config.toml
num_hidden_layers = 13
hidden_size = 160
n_experts = 16
experts_per_token = 1
d_expert = 160
d_shared_expert = 128
hidden_act = "geglu"
moe_layers = [1, 3, 5, 7, 9, 11]
router_score = "sigmoid"
normalize_top_k = false
routed_scale = 1.0
balance_loss = 0.00026
balance_bias = true
router_bias = true
init_std_router = 0.0116
lr_router = 0.000499
vocab_size = 8192
norm = "rmsnorm"
norm_eps = 1e-06
tie_word_embeddings = false
optimizer = "muon_variant"
learning_rate = 0.00793
batch_tokens = [65536, 131072, 262144]
max_seq_len = 256
train_tokens = 811300000
max_steps = 6299
dataset = "wikipedia_en"
Below are experts of layer 9 (counted from 0) of a mixture-of-experts language model. Rows are named router (the router's row for the expert), gate (a neuron's input weights, with its number), up (a neuron's input weights, with its number) and show model dimensions 0-159. Each number is 500 + 40 x the weight over its row's rms, rounded and kept within 0 to 999. Numbers have three digits each.
After each expert's rows: a language model's description of what the expert responds to; "mostly gets" lists some tokens that are sent to it at least half of the time. This comes from a sample of Wikipedia text that the model never trained on.

# expert 11
router:539461537508497495491510516437502436568551482554491551457527467451503518557566450497507510483498428397518530497551586529485472550449493462531527500495502473488500483495461466501518519464495497551538411499493498521485545541429584489521499497489534480499509499471494518488469501437581466488525581547556519478468555474515551485401467543518444520494413559470582473473412451460507543436468478565468496498529501408502524496471605467483472562486470472500545504488433552469520473498481470
gate1:527447537460443472546447537481497574485470535513541504397514436503504478467496461498489505494489575504491517510429542524559465511587515512538544464483535532482511473529491580437536403489461570498506527454506482531509532516565493499459543511501558522527457568473494497506562457475527556486556485628514558468472588469554446490549424545488507477471442514501520509442518456467458486539496531526474464558429590554466536483510509454554489556512492445492489481499444507459524466477479474
up1:507409475492420511510492513435492517503481500432457486533482520560467505479529477507484438491559585492482497546489451482549428579504500495483564512570477521499474444547500461497493506419507507524528556541477503425537411470554436538585528469518493468531484503407490475445452477444482421513547516526500495541521517591524469524496445438491517492507521428442527473461429556442459438556535493527543444576542497479490548453522506520473458559512511502487465532488471467483455532519496552
gate2:515490534535467500452455584545444455571519504483492530488512521534513511476522486459485486491501473456505482530496483534492494420520478535559502517489551496552424506609565470532517475499511460516419483500506511457475513412431543521437497485453532460520475470456504504487484477432532545499574475550461480498518517504550606549572508521597475539468460552457533434516390514551462555516492493538527523471527461475566456498472450565481526474453501519456520490411516506452474441419508497
up2:452512514477472525525461461525449557504456541485475621485522517473468535454578467448491411516491506541562432542520455551580450512546528581490529552507455514561553487493506535508491455488516579529489534477442461556493509548467497564561520530597504501522551482436502443463499518441464556490535480463526468535480488457449454470516533559482545424552504513569556504464489549521519507493460462476503564517572500523530566522496442539499492473572517435490549508489497522495496475438495462
Description: Auxiliary and copular verbs. Finite verbs is, was, were, has, had, may, could that follow a subject noun phrase, e.g. "Featherbed Moss is", "the building were".
mostly gets: " been", " are", " has", " have", " was", " is"

# expert 12
router:497445528560499565420556486489548499490453532471520457452450465506529537553515449522497467467528522516482560463503620461490534561473446544540467459452544430470506475490442496443591513469527469554563507546512491505468525511449517476514530506427524523533516603505515481457543592512532490550492549470482509535501539539517511510477481451535476530533462492478544466527503452602480494482526500579471518476590539460468509467493538470425496489513521436518500513519478548500567498462409430
gate1:546452549459457530479533382488480541488520538456495462450549512513533502493470479499498490485523521461515454499473523493525483474523489459501521558469537548505456507503429573443467486484481547628521571544478593572517505450536439467468496527498562453521499557512560485503508522510502434504473497590541554446502515534515422488574460512500501479428471431498536518423517464479521485537462490484551459524481586517436506520478531511474454516522486426440417470515432537571517504486505482
up1:540441535541471501530465546466492546459485496478474544526496438578477517471490523538533479512544603463474498471470507515481421546544465451451496505497514476515468492609492434459487433404469497517515537500485494413561522462541509547583511546503515532503471505428499526494463486403449452501540500542471500508505558614433441512531502575516517465484496457468487467512467540538506415569531469503536443578560496499529511528480489520487437535529507505526463519481502483526484448473563559
gate2:515532519517518530414466517525469470547540454470526525481506448529537517457529477516503464471498480484541472559510510530492553458502514561559575464473502514550465517649549517514502470562520462510490519537523486421526524455450480473458515444468519460509481460456553461521499564431507522501547497549479433530471463528534537567528503561588461520490511544514560435511424549576415468478461533526573519534547480491485500566495520544474569451494523440461495459424535545481509538484446490
up2:489497511474498467503450493500458542438475544483491546478497535460500522442529497517506444540524500547465451524487494529501493451613494564552503553521481557484530486522529512523517551537478645539538530465453437549509525553490543550576531525583487470569566555479465465459464518471497506455594487504484474533458494453477482481477569475500549450556530537579518505425512520576494452516435510505577501512521538507507598552441496514538493446507483436484508513462544507468537478460545506
Description: Table rows and headers. Pipes, line breaks and dashes that start table rows or list items in discographies, filmographies and award tables, plus Nominated, Episode.
mostly gets: " Nominated", " Candidate", "|", " Episode", "Billboard", " Running"

# expert 14
router:435495470508460575523548611482566469498487509471475473439507456460555482496481542479442520487532481478558488518502528560486433521465509468460464571506555489460430474539451481504553520504549501501549436506519524508464544472457514598535422457399527572496567499484489462490536532491513470500455513513578486523475502518502500474466540461467448545505461531498529415457483496542457560547480508559536477501540480416527511467531521487512386529521574553500493513503446526489541461435497440
gate0:467537516467483494494464449503444505477491499513469479512566537482438533584511501519489509544529489422543499448475553451527441515499451457516540441431537494537458521529498459527533532517450515597437410552567499490538442516506546498546464506424479505505597541507475525520477545482521533524474478485508553498477469544536508446562563482546512563456467501487496477489456494622454453480433500482583545484441519409423447499483536505554541473497553547467505450520510555508541508467507509
up0:523535533472509565479492487524479519473500561479518478465405502466573482446453473476533544440573458543443516510526527438524500487474466467556437480478483476484517496442467457555468474541491471465495493470476475481471516439503507421456511541522462485511495528578595523522490423417543580405529563555437474471517512508476525524506474513552493499521489562493533413473418477468531495476468526492395448561492546513543546473537509496479537446490481473446471491462517537518401514477443507
gate1:553482543493459465516501437422506520559441550412492514402516526486537471476509504511487452486470521533473520495458565482466489507511532452533546521487495518471472537558448583475478464463472577541517541473513476543526471556568514510467486524548534441542540505522561514510559425499456470512485444585528520479540543493489429517501444463501446519449428440524487479410510475532456492506414540539539434536467508537449448461503572499521459542534508483439546461522450494559548474464447478
up1:519545517517478476542477482444466481456490509421507499523473446575461517508506480532457414545516589476490475562533475513497417547505500445488465523522497459445486455553508418443488488462447568502551522507495472439506509462536506551552489529532529479474497507438540549447482446411443483553562567516461460541481522563432500479484459555490492482424555495409516453513417580505474465501572510506548454508528475508532484457501510501462436587552513493492494505492468549533465482467506565
Description: Sports and section-heading pieces. Digits of season years and census dates, section-heading equals signs, and accented word pieces in football rosters and place names.
mostly gets: " Football", "ș", "chester", "å", "ั", "ón"

# expert 2
router:450461562489461534519537541523474499532521447480512515517502511439501537554488460445557552509431464458538454461598534462441478526501437462518561530520526488567541501503522428516540508523520512542569442547492460510540536474488526528434466450504471496494458533462505408484556505476518445490510538598494531477520509547484554512432477566463431519545440525514610459435504486505527544527502483566427510511540527447592535489496506496461515550537506487511527508516433493548545562493437500
gate1:503446564461479470511479449466593607533496528494469509425509553498494502515415494525529543520412546521475526437492501522463506504541544446499544462441457549468534521512455503448525483439482535563528473465494510501497461546560428513511543493488517428537527528486511538515571453480534502528476495612459518480475600489535407552505469516480545522502494485502533503468515528457452489500419551525485504563427541493434547488537560462559460508557532448459449504499463492565481501474491527
up1:522512513480441519537460509452488548528434485419486544497505458534426513497506554531524477496470581476502497524511458545490415556544466487467554487518541488531498435554507444453551505428471536536513533549448495425527521477526501473577514524483543482465482525419476487486526494410467507560554523529466490487495529568464477497504431564512541427454529460455486468526420523510528494562540474515519416538551478501553535464498497517478391524509500511514413507515470523530510522461503625
gate2:492524487499448498484515504508466427556470455517519506523493479583499523461523453517504397518488476442515443554549480534492461458495488461547566529544512512544459500608586490474508457604480455537460485527505484495515536474455538504557480488484510472526469526417524446497492516485477536511569550529427499472476486452511532477535509527657480526472487519490558469533450462505475465525498557463562532508491426496535447539491486574469523442462550468477513436439501450463529540456468442
up2:496496528479485483487434512546448504502443474489463596507488543485475474522528469499517441535553516572465458503492492514529493580605502594565532598529460467523489492521523511551491475541523577502505558462464472433527542501494528551582516469541475503562513514466495450460460473441467498509499494488470482563520520444495496450522540522482583446555498555543537487444432527603529478465471452513509446492492542469483566520467516551525463499607453434482492560500506433516516505465521487
Description: Prepositions before objects. Prepositions after verbs or nouns, introducing places, times or objects, such as in, on, during, between, near, south of.
mostly gets: " during", " on", " south", " between", " north", " in"

# expert 7
router:491526578517460551506485472488527491556473538464514494462436476471545478458558526493535527518479438475611476475580552482490509521497500419473486533442498486506513533501500407436507513477499495520573463495437461572461589506478524541509503510467506462545475518511489474494608549540487461551485478567506507461443568486493554507481526494525485539487501518530545462475546480507500487489529470538438502598505544431496496476430519431395465463518487563509481567563438520557495431481546474
gate1:553431557451409435517478467468525535501435527470474502420466551500494469435451487513506564513432532492462520485514566515517512507523504423496517506481452608492508512555502536443469479488478517569550533511462519495550497493583460488444559540505523480520496544487508502513569474526502486536454474581556493430477572464513427514515498480443505527505496397488535449507501480441512437484523495511506425551418545549452508419503464463516472493467519444466444475539490496543492428520461513
up1:523511522454463464520496473478364528502505533401507531513493483604475554497551472564476482510490577465496506541518489508504447554527485478494595494526512509517484476576420466519475504464461591506539490551528457471467461457551452518602479508512508485515533520422494550473460473441494504537536528476444505533464525562457475472520519501472579523511520516441584444538445532494501433576502520494500473543555487523526423460522467528497454526498487471542446488475489504549501554505546572
gate2:460497539494512507411482493526447457522520451479487505498504489558497565529500497473521409453496458499529447529509460558498479433497523516571539526510546516514459480579585488527472457550514495538474492474491509480511556452474469499507541454490501515480509488478515484500501467456493503466539490573522439473519481498578555581504547500608464526432466562490573464523448482568441468480451495577572555543494514466483447523481462560440522424502528496511562444444576524475437559416488481
up2:496492512433507510549453459551488485507503570477502574499524518453507450493521473474525433500545480534497485530493476515541491480551476530481516565514444477536536448556522543584451532493497660493492609483480493505509505520509500563527536520590472517542577478468493458437519560444437515476571487520460471537516516463464493499487550468497526480579455546565528487456455524566538415478508448561505478523512522494494586506434493503459494502488450468494529474465549467462493526423533443
Description: Sentence-final periods. Full stops closing biographical or historical sentences, often after dates, plus the last digit of years and words like War, Navy, Corps.
mostly gets: "\".", " century", ".\"", " Navy", " War", " Act"

# expert 13
router:496412524511503547533539584462531527482446527501528533483498425473515516469498459492491500558408511443531500553544553442451463490508486491490461555470528454527483524482520460456498460470508523597545509479538484446511521501452528524498475403480497451516520574478466490487514483437469453545522593532498489460460478503480570542402489489554480528556535500525527461485479497493473521449509493538462585553575600482521568452525504473512508525429532518484546546522521499500583521414433485
gate0:474527550498516508557499527553489545436504510558489511478580501471562465579516466516479461536489470512540477506560469429518412517527460535527529478473529517508469550480528438536499492500420484574501470569544508492543489492482536495584500494437501497511597538514494497467426527464471578514511498513527552482496503558547476421551583504558508532476445504535480538443470501619493517497452519532542546449427452393452489500459481518540521446496580499456519481515528505514523476455473546
up0:489515481444494544496512465517493489474517590520508506438400526457508505441515537487532590469540477483440515537474500512534489510472470394538433486476538438433560451480488401527483438508503459507459495472502457487481509455491470458490511502498463504525511597569534509482473464480494544436545554515457432476520436515484519555545516503587499521453482548498515400431433514498537537439547528483417468553505451524534496488497505495465511450523479449417499493478520516558411501479473504
gate1:485453498457455525561504506448528528613448555476511506403468512478568515482555508525528521519441522536467567492457546557442485466484472441579480486504471554480540503489479566477505434445474532557571484440483521490521480494601497505460561535513534436516521534537513525483545439507487476553451478588554523461481572479485471486579459512491521543490528474451507514439520492479465467501450550498563474528478589558458531481504491463545470518485495491433531504539487461575534466533559505
up1:504501559503445493506473499480532517452544555422495520491482435542421490532541495499478470514520572480475524503460457483486402508543468452449531500533540535547501417565482456484536458438451569468533481550477504472496464437523530534617547486508531504505520512426521511455500513403467498521523503522452496578448447572488464445510474499513513481475470453446540493522457512498511398528545531488551487505526481485525508486507506564444421598560521528531476508519530522501540439468509591
Description: Digits inside numbers. Middle and trailing digits of multi-digit figures in vote tallies, census percentages and years, e.g. 115,352, 62.5%, 100 metres, plus word-internal pieces like -bil-, -ploy-.
mostly gets: "bil", "din", "ploy", "fil", "wel", "erial"

# expert 15
router:513494600498491505528504489435552498472486485493497541508457491437488544522499458459518524487500499546566521443570554475484520517524473488544507511525557426502451481458513480512478493494549540495555408544511436505482500507536510527486463470486527532489457518436434478463540538417507493556532509548501506546431625487494476462446480461510504584599486486437531476445470433476481509466498507512413500527498525383597518512521440461498518472488463452502550540520445567506470530452458466
gate1:535466580455485497466436474514557501527477500467497518444444504477533538443472520524484470499416493490485516494438543552505508466522487470559489503435490541492502441514483543467463445467455610578544534477469550532546461505548441450446537502535483466490512552529525529471544517486491495456484468530502561424512578482499405496536463527493541560459447462500469517439444476451448517491399507508506456535433587528428536472508523396500465526517503481447459442494481459548533466501513482
up1:547472547487474436468453463463500476479491487488468495514482465554473501512525484494497487534484565476451492558454452492548446531556484477514562513526513499513469431540420425435477521486515490513485536523495483466564464456572503576594485513508538494509429504437455517447513458439385466525512512578413491593457511541522466464491441513514518485456497493445544439542497568479479436535558481501518473495530530512556531461554502528513423547514546528522490554411492504564452454507522527
gate2:503500520527495528473495497527475447593489461532472500490496492602503519454534497475563426509479482497532455560508449547490516468537511497494528549524549513524488486597617470448504434554514424569455522494488442456533506407473524451450490468469447518490492479488505413491530465438450522536582550538505424513536458535533553523512517472598507534448482486475533467499442483516433459509481509537587541519528480513521462539479491558473520417485552499484550458471517476448494519487524447
up2:457492509484496453526410494487468532529513543528513611504491535505503475519558465481518428527519457526475483509495456564547506534566514603449558515550447503521554504484499575535545504508518550529536599536524482498444527547489514558580495515554487488534544529497486482452464576456462502476506501481494484530475506448456461430555551526463528423506523540523589461461486540570503464499478489519553490497532546497531559571422545535524482495582442469481529475489530445432542502454514453
Description: Biographical action verbs. Past-tense verbs and pieces after he, she, his, or to in life stories, such as won, moved, joined, said, took, father.
mostly gets: " won", " wrote", " moved", " kg", " worked", " him"

# expert 1
router:552470540536495541502515485436483435507504459569505517504426450460448537561586452486537479516485490464535544467563520503415443578467460434540503531511574426528558543498488470440525481502539502551588465499458468473484575509483532493493488521515462522469494491480459436504516478550518444561515522532517457440411526498540513477448540524474467497583445556521510504454445488535553497534494463566488516547509485427526484527462551422501466501530457443517513522485432557516488457465463442
gate0:531546460478487505561460473514446424500513445571472484445561458471512544554505478524486467518468493465534445461534462503524453515502460475490577436448548533557491566514519459508501508510419521558490439540476479499540525478497539498546434523479490552542522531518493513424462508521535537472432507513491481488518475482551491421483531469500532556480487500514513551436452462559507494524426504554579499521382560406467469437475529480630491488509513548516520449537473533505468544493563528
up0:535540489460481554447498500510523458522493603533415469393446493458525501420504470473540567492515509503485513514524516502513454494481525488538479510423546424500533489484434508493466460508489453457447489466497444468507471400493463459509471581488494516496522568526548508498480519512518528407522601496509477477503487470441484509532474504545494548514452594536554460514492481481581505469477539489431497597491491458513548438555515468478566493538447475438485483453522539527412447523485475
gate1:541488510503457555518506442442527544470438531534468515409470469530490502431457494509506482556443580511504450473423503551534462514515490438488459507485508552535490508489490539480503417453481543620581560468429512545521481483580439420507477512521510475530502554477540532483542483494540544533482483573496504432481557472541458529527452483494508543456505488572470500464529462498505457503487572508521478563432519563482579479495487454575497526475522456438499456541435476568512500545497484
up1:495476494469442461498513458445527546478517505473470519506500513556479515511500540503531499495489607503523539535481462502491407551520476499494553540547536489523510463507508423432477526437438513539558524563462486506532456463537493542617499478482535481540456480418497491512458465426455540495564505537452469600458527576475425497536469541469554470499555463439522436509467579530481488554528509514560442574524476516544525504475535504421461582527542512526429524539483477464466486501508542
Description: Clause-joining punctuation. Commas, colons and conjunctions such as and, which, while, until that end one clause or phrase, e.g. "acclaim, scoring", "Calhoun, the Falcons".
mostly gets: "),", "\",", ",", "—", " when", " while"

# expert 6
router:481498547526412478422614484415515523559579498577552519503491473516485499484522428551463506469425517513557449453536561491452492509434469468457505478481551479470511538555513481526503530499590573476544470561484573526468545421496591483506450502440487487528537583503479446460465522445578484553460499521479470466478514483533544594505496509441482540545479518480491481489529507473499470508524448496488478472544512453487606513479478549504507484500487518503502491499476543540485461502476424
gate1:562485530497458492513521455450538547499467508478485446386534545498565480489483498515505507491419534557502473464503573490424486512475545476507469481496471500458495513498508570516471429482470548564531509469552526559534461542544506464505523537509576499547527558529590542524554459506540460472458468598514496442515544526496423536559440473529500544459488480501496481432526513514468467496477468560509493541500572532425513509471502513556492465491519471430398429533457481609557509490473506
up1:511449494488467498500484529474500528506490518466466510512497487535431499512493485519507497515480606493431490530487453468540417584543462480453574505526522512525534461536498457463512468437458568488582436520536459445521526513529482545621477509537528517515504493398501540447481505363484532520567451530417516538456533577424492444517501528471524477495534464414516444490456564481459461561539514502550453518506472507519515487500437507479448488516538494470448501511433515529483514473543544
gate2:558508504509516519435446513492460479509495447513462543516527459554487504527572490497506428489491492519539439544500485493499468457516523560478578509457555543577474491622590482534499492565503504498465461499496479511535523475468520462526521446468489442495511478439517433519488499362481495474535469544459426462482482534541486540526510498562494528473443492472521430517450460546472449487493500484585539516516466471506429587478435588467594453492569462490533491490481517437517492538461508
up2:470555521477538498537433482545511551509452489499494558481573572439480494518554492442493390499533513519502475528526455456485491460604559532547562533533488461526473459528484584525521502512501615530510560496478516481486556554490554526561516528529503464564526490509486494432470521470467551465564481502460516512521517475446484462459575477494548475518507531539547492476492531530570425483515412490557508566512524473508598573536519488500466466528525466452562472441506499462492524426495527
Description: Infobox and list fragments. Periods, line breaks and short codes in infoboxes, tables and lists, such as St of Stance, country codes ITA, GBR, sentence-final periods.
mostly gets: "St", " Soviet", " ITA", " GBR", " ENG", " US"

# expert 4
router:495525547593491544511527504434501505535483417491517554497431513478524497521522456441494491540534552494554476476514544518404442513407478458558534534453512474551509451596524367460495515492582564524510451508436483444518468534463540510447491532516493538507493516485466513477530567535503454503540534559545531503478546499499489523425493495479529509540479474519536459461436502562455472444477532479507535610503522517550523464500488509453485500506552433572542486548471551508479538462477452
gate0:489524534511534491513503525513453523451516477464520490484531463510501487590509464546509499500550506437503466495503548463453469498529457506501561425502522482605441583517503422542537543471398527551513402576503439512550506512533528444582516459458473495515571491493527487494493621500490485503488490510448532468437484513523478436552542501518517534418471496524506524454410534545490478479439491470557495521470517424473447509455521526559512494523598506475494457518500456493498561451490563
up0:526505543482466557462519504559536536533459598492500474465406504465563484490480499521493568468535444517463494528498510432533424484435541489542475523425513486420548473482479458505446458515468469453492492459482481439511491451532478489507499576543456516487513557589544474583498443518514505420535543537518457513508474473511522556503469541595495562494437530517498438484447561464579472469507543493476453550491501547520565425532554536474547436484520426476497527489497525513431479497481479
gate1:503518564506461536511519461467511544569467526473479516396530549499518496486495562443526577526461518529469496444488560519441497538474576426534511527479468538465489487512468566502485467447448535583541468482476528561507435513562468448475562510485536504523532526510504528496532477528567469521525479572533543432505583457482455490538464485490501471451470477491526535465531459509400436477497528543530464538519556537475513506555496452555502538528498497460439420499451468608577449505558501
up1:489510513535448460514447499488499496510503530408487565496445466546404471488514491506525512495500597502493483600480462542538390554545496440510519553486489520490495518514543426469510486428464567543544487538543503454509428503554481463575473478520528500549474500472511525492501501475454472518545525561458500584506513545492489444521469518451497444451515439483552529542450569531496473531557424499495448517502468524585514455510460524480442579501510538553452493560484524494475439532556571
Description: Name-part word pieces. Inner or final pieces of personal surnames and Latin species names, such as Ra-gan, et al., rutilan-s, Wilson, -ensis.
mostly gets: " Al", " Jr", "Al", "ella", "osa", " Williams"

# expert 8
router:559502584512496491483486535533536438500550494507549516513535487510492518505579510508535501508491514490560454448490559482525520590471498529499581570446556465466497456549531456511556488538557532587567520496443519479476504469436481483564448491481485529490484478447489506510525519481564506529433489466579522452486524475527521504474449449442524570521523514450522465502458398522544515497553478539468560538552576456434546526429581529423466484468472492527509519565521505521505433425463532
gate1:494470532443435436529552461492501506545483511452458467371453528525533473525446463509510529516464520491429462459492589496510501464518553515494472532434440515452469505495476552459507400548542594508526588496522514539535512509579485420492531509499511449596490510533492481519513473509514502490521519518534506458514513493518450549501464487545452494456505526479516530468491478478479536513428537520493429564484593541446551470458469467493489508537495474431504507531434482623527458439523524
up1:536479476520503494507471470497514526463525505442447573511507494566451498546482550547500484547496581499465517522502470480537404564483492463441516520552540507495516418537538413440540555433467530499521485500540481402509479482563493486581494474480524477531455481432527453466499520437497494499541503517422515554440502564436436450508466514474550502481557441439517471534441552467517449541551519474583452532555473484517532475549492521458416543508519541522468497572464558497471455462511529
gate2:446508549496497529412522486479470466524538471484502488471500439574526531526554416456564521505510483487505448552505468520479510476535552525519539524476499511534463485635603491523501452549538501543485549501495481485489482452462491505477523452500528514486473437449492449463469456432461474535533483538474457499550472480545495546521464547602510558498523567464542464478454470564485480478476552549549546557496440427545483568483451522417573415478549487489550506447471465483520546468521518
up2:449523510430510518482473530519492555511579540449516588464470496452491464488567523470481409543563470517430462563526504520508495508537483536558509542465460459513553478539518528527514493493500589531504550518398499519462538521485501516645522491572506472543562482500464455426538482531462528429521466577487487472463485494524496468542560477497516467554482553578540497498507581476518495519484499475556477423540526492520598551519489535575504522517496484482495462452551465468521478466505484
Description: Dates and list dashes. Digits starting years in birth dates and tables, plus dashes opening infobox lines, such as 1886, 2024, "- In office", "born".
mostly gets: "born", "1", "disambiguation", "9", "aged", " Succeed"

# expert 0
router:484428572518490454525549503461489501545532474512555545463483432451532468512490446467551515518552478451516449523526556476436525521471500489552477579438541477520567549545426411463545528442552460508514468527500524552551496548439518557534511491502487536607458520486465504470593527560485458507454542473485563477434526515544511463447480518468489488494458586505563503452529465487521534504524451548485493483499484484535508552469550435443455483445531509526505582491450452526450462510470446
gate1:568478546467452508510488479463504545542482528525466505379544510512540472483455532504484523483518515527460487509494551501503473499536511493537480486485481511479495521529476534433518375464435549565531500494496523607510482541556491467493535553470547454531520518449546531500595473478481548518485489548524503411536553514469503457551454524534516507428484509494501506452506475502430458507461480547522470506486614554413470481553540445551476549579515437437444471544409475559491499478501491
up1:557491502514458496556488514463507513503556506520483505490446478559415496518521523533487461572485627512476490520472490514516423500505514431516485506545540487516492428520533430484471541455458518495556496497433469445552483474594473483623486501513503509511476526419550516425506466432432453507534471516468469569530525580429461492488438492477503491489522484470488473538474573491503481571519480507537437588573508506528535486477489519481466528520493503493415498515476556534473402490554531
gate2:506493520480494526416437531460449490519498486470462545500531492517472499490525471467556447469483474581535496549506488468500490461545522523553545539484506473549430488618630486484460468550494495543491477500472503481540550404401510463490527456474523464474461519454499429460479523480440530490592512503477464491540471545559499541569554498572516548500477518457560468512417478542449490467503463532541517527493430481519460568483445532483547446459522509491522479464528491411436516454503507
up2:506492548445480539506445507521494558513493529474502571487530516482432417464553507480523443524512504546501391493523491470530451474540522519541575569483502481495525474535560546541469471500492533544509541462421482614410537550469488562573524481611481500581545476472467490398502485501473517495456474448476491492480512431470485453507572489513521425525507539540539515434510517548515412501470458523548452489559536497511589527478479479497481536559502470475518490476509490461496478462533500
Description: Word after space, mid-sentence. Space-led tokens starting the next word mid-sentence, often years after dates or adjectives, e.g. 1545, analytical, de, mono.
mostly gets: " de", " mono", " di", " Ac", " c", " P"

# expert 5
router:497430536482498495519490521450486500518504461518511568438503452471433512563582528540483532427538493446510457468548502516498486600452468412484508529506548481475543484553520463535560528533541481493568453482504536441471486504512523537521430456379550575488605468527391482485500534449500462511530544517552543483467519465528531497460517491485504516556424457523516508529531449504471451546538487510431526509545548479476542480471476549508499497514535486535530494525489541574485443538405486
gate1:568456566480453504564504504467543519496478568482472460377543567507536511483445536522520515516485532494455517512414618510486458498504518435551511475498465540477459532509520557456462424513493565545571456508477536530562478545516515443541542511483555481476499510497537502551520457562528504525521525576529579463471574496516448544518451517506521464446455486520524544427509500470471479536454518517505458579477533557441509532503475480547500510522500482483483508515447461617573490517468495
up1:517519482516481510531518450473499483501482445468513524527462422560456507509549511537472462534444614492499510509494445542532409595509511489505494522540517503466499465578490469446513462448465545534563511500495522458507455471553441495613524567511559528497497469365524498478506528450440503493525549503448504514481523517484495499508501482487562471447554449472523428548453527448452492545555518529557470498552493476561504448458485530408437559492505504500499508531484526553521459483572571
gate2:518486504505501522416465499491450478543543529478516542458508491548512536487509486526496419487453473499466458535501476497482460455467492535534541517548542528487434541613577470519523512559467448495464473509497533503531505473498551439525569464419530485520505457456480482469483513430464529479574585557451447485520462571563522515512518525553544562438466585428512408512482480581510473489500511543578537490489483521526449547460443571504540426481521533534531494466522496463475530452479421
up2:465494484416505472511508501486504540557511562503487574524554562461469453463512484498533411520504518574491484505457468551563420491559550535500545573529493475479495459538480493544537561545494571541488532440525453546491566526502506557564439510559496500562515516482451512415460574497496527497532521521427471533471585485460498452589553503471485454512489568542516495461519517569510484466439491538562541497496531477508548588488479531517490528520449495455546521457532451543490507424538468
Description: Table cell separators. Pipe separators, spaces and opening parentheses in sports and election tables, e.g. "Detroit Red Wings (2002–", "| 89 | 32", and subscripts in formulas.
mostly gets: " (", "(", " (#", "_{", "{", " |"

# expert 9
router:529514547578475555488545503432545455532523461497503521452453464436509521496491547482530538519446486462511481555595586422467522554507437535520471503424519458449416522549460486414549521506536502537506460574459516579536471508507540461476546512477534463532497555533493429526551557441512468513501563564544508498485521505565496466495475563462510502516465497525539502463456493480483459515504390532492522487523518456452518466569505516523506541525528432507560499495490426447526503463452426
gate1:509495546471474489530506494463508579524457598466485483376510531466544515523459471505472522524514488517487497478472574522500534540506538461528535515466474525517465531520501568464521448483453559539522498446506505634571485557572478440463569509499542435546501477457538507502551431453540503503525488587493525463494561522502447482576459473509524508471503505520521486473473502457418455538457475587483457524526561551462471492516505432585451534527517465470450429538451461543532513500486502
up1:527512525490487483556477521498492527494497532446503544521460458550398524505446493493478422569504621513481495519495454507536419545488463424491533514504498511528483434535522443498472494416472553508523495491484472486500490451515483491633510549535542492514506515398517528450514468421450497522567563532456505550470499576417477507536449488496541496503529437459469468480474570522486466553560515543514460541546529495556477484478482531501405545477508541498440482461432560515474526507524515
gate2:514463508488522515396488522517461444543451475504462555478542441528477478509519470514516465556475484486521479556508498511504439460529506512539549564473526515538458511631606529509487458574496457528501485523492499504547523443472493458508502474476517473459459483425505485465490466441450537521549501551423444525510523483542521545479494499601514518448498527459532453591455509508436447513517507491576575519499434457535436554477438531513548439443579519514535462480502489443424511494463491
up2:481503528465504474503449501478476550516497514489481597557508514508481487473518439509485437571527491534478461519493509477520515464567511564505576591542450438497532446516510548545508507464484586544504559477409444561481520520466559529617499491607509494567569473461464468451490554473483510514556480491471467547554538438450495473482564534510574436569497572486521526455469577597490456524469511507526496516514481452487544543485487543486470551524468456479502506513552494495508505483512483
Description: Words in titles and quotes. Pronouns and first words inside song or book titles after an opening quote, such as You, Me, I, Of, plus word-start pieces like con-.
mostly gets: " con", " Con", " me", " Fu", " You", " you"

# expert 10
router:483462577530507432543507495484538423540442500562541502506493511441620536499523485474517536539449449454570500530585538544401469497491434510485507519558485450490505500501450508471510544427534471458545458523454466506448533492484488505460481447459524493523529467486455516438530539454514470543469498519564489474463517522524561540457452527447470513540515531542516522396480467542555464463500448575451532497509488456531493465493478517481527477440502466567505585513430527455567528433463468
gate0:550587531492478524505456512471468461446496510484509507487543494500516556530503526499483507525576465481490491413560525462535449525520479491545549424461486502535459503521504470516558485533416454506516424491493394460547478493493545474549480554427518493514596521492487551509481533497477547471456514567475528479473450573522530426547531488545441488490464497479458508446451478536510479457444554477543480475452535364423487489525520480576484471496597518438479459537473507519546509469524551
up0:533509482543490526469518477453556467446436507500518452451392488494575451441516479429483524441563456492469507491517489431571478512488500389567446453488495476498574464436469470451428459541485534466515460414482516500503513462533479484502491562514500492488480557573597457469504485475568561433511532494514461479463474463490520530552504460555544544505487533468529489487540523484528509491474538481454474634442498541530515486532592493497502473536515487500489450454482521512451482472464526
gate1:545452566466504465547475475453504499553448523465487514429525543540514487454476509478506505579460543481556496526473508500479495476511474459579502514491477536481503501515460524469506403446473509537597542489491476546581482538607473491490564539525515469518501521529501534470556485433525478516490496520563510453471575524538448509524478461526540433471477491539536492447500515494426464510486505471545517503403649576487448562506469462506496497535523435454463466570457466542518544520432495
up1:503505495511472496530449484463537588484511488391508524504500468553445498510488469542508455534470578559500505509486444442514428585527437458487508501540532474441500454496540451484521476453497539507542497517525475470504420447565497500604503549520559517537467478408518527512428519479466498506548486524430572562541524572449466461477489505470508492484463493435503424515497561533514457569532549538576474546525473524513501486535554511434492533522462505475483516509449552515524434490599538
Description: Category head nouns. Head nouns naming the kind of work, job or organisation, like film, album, singer, game, channel, government, often after descriptive adjectives.
mostly gets: " government", " art", " film", " music", " video", " song"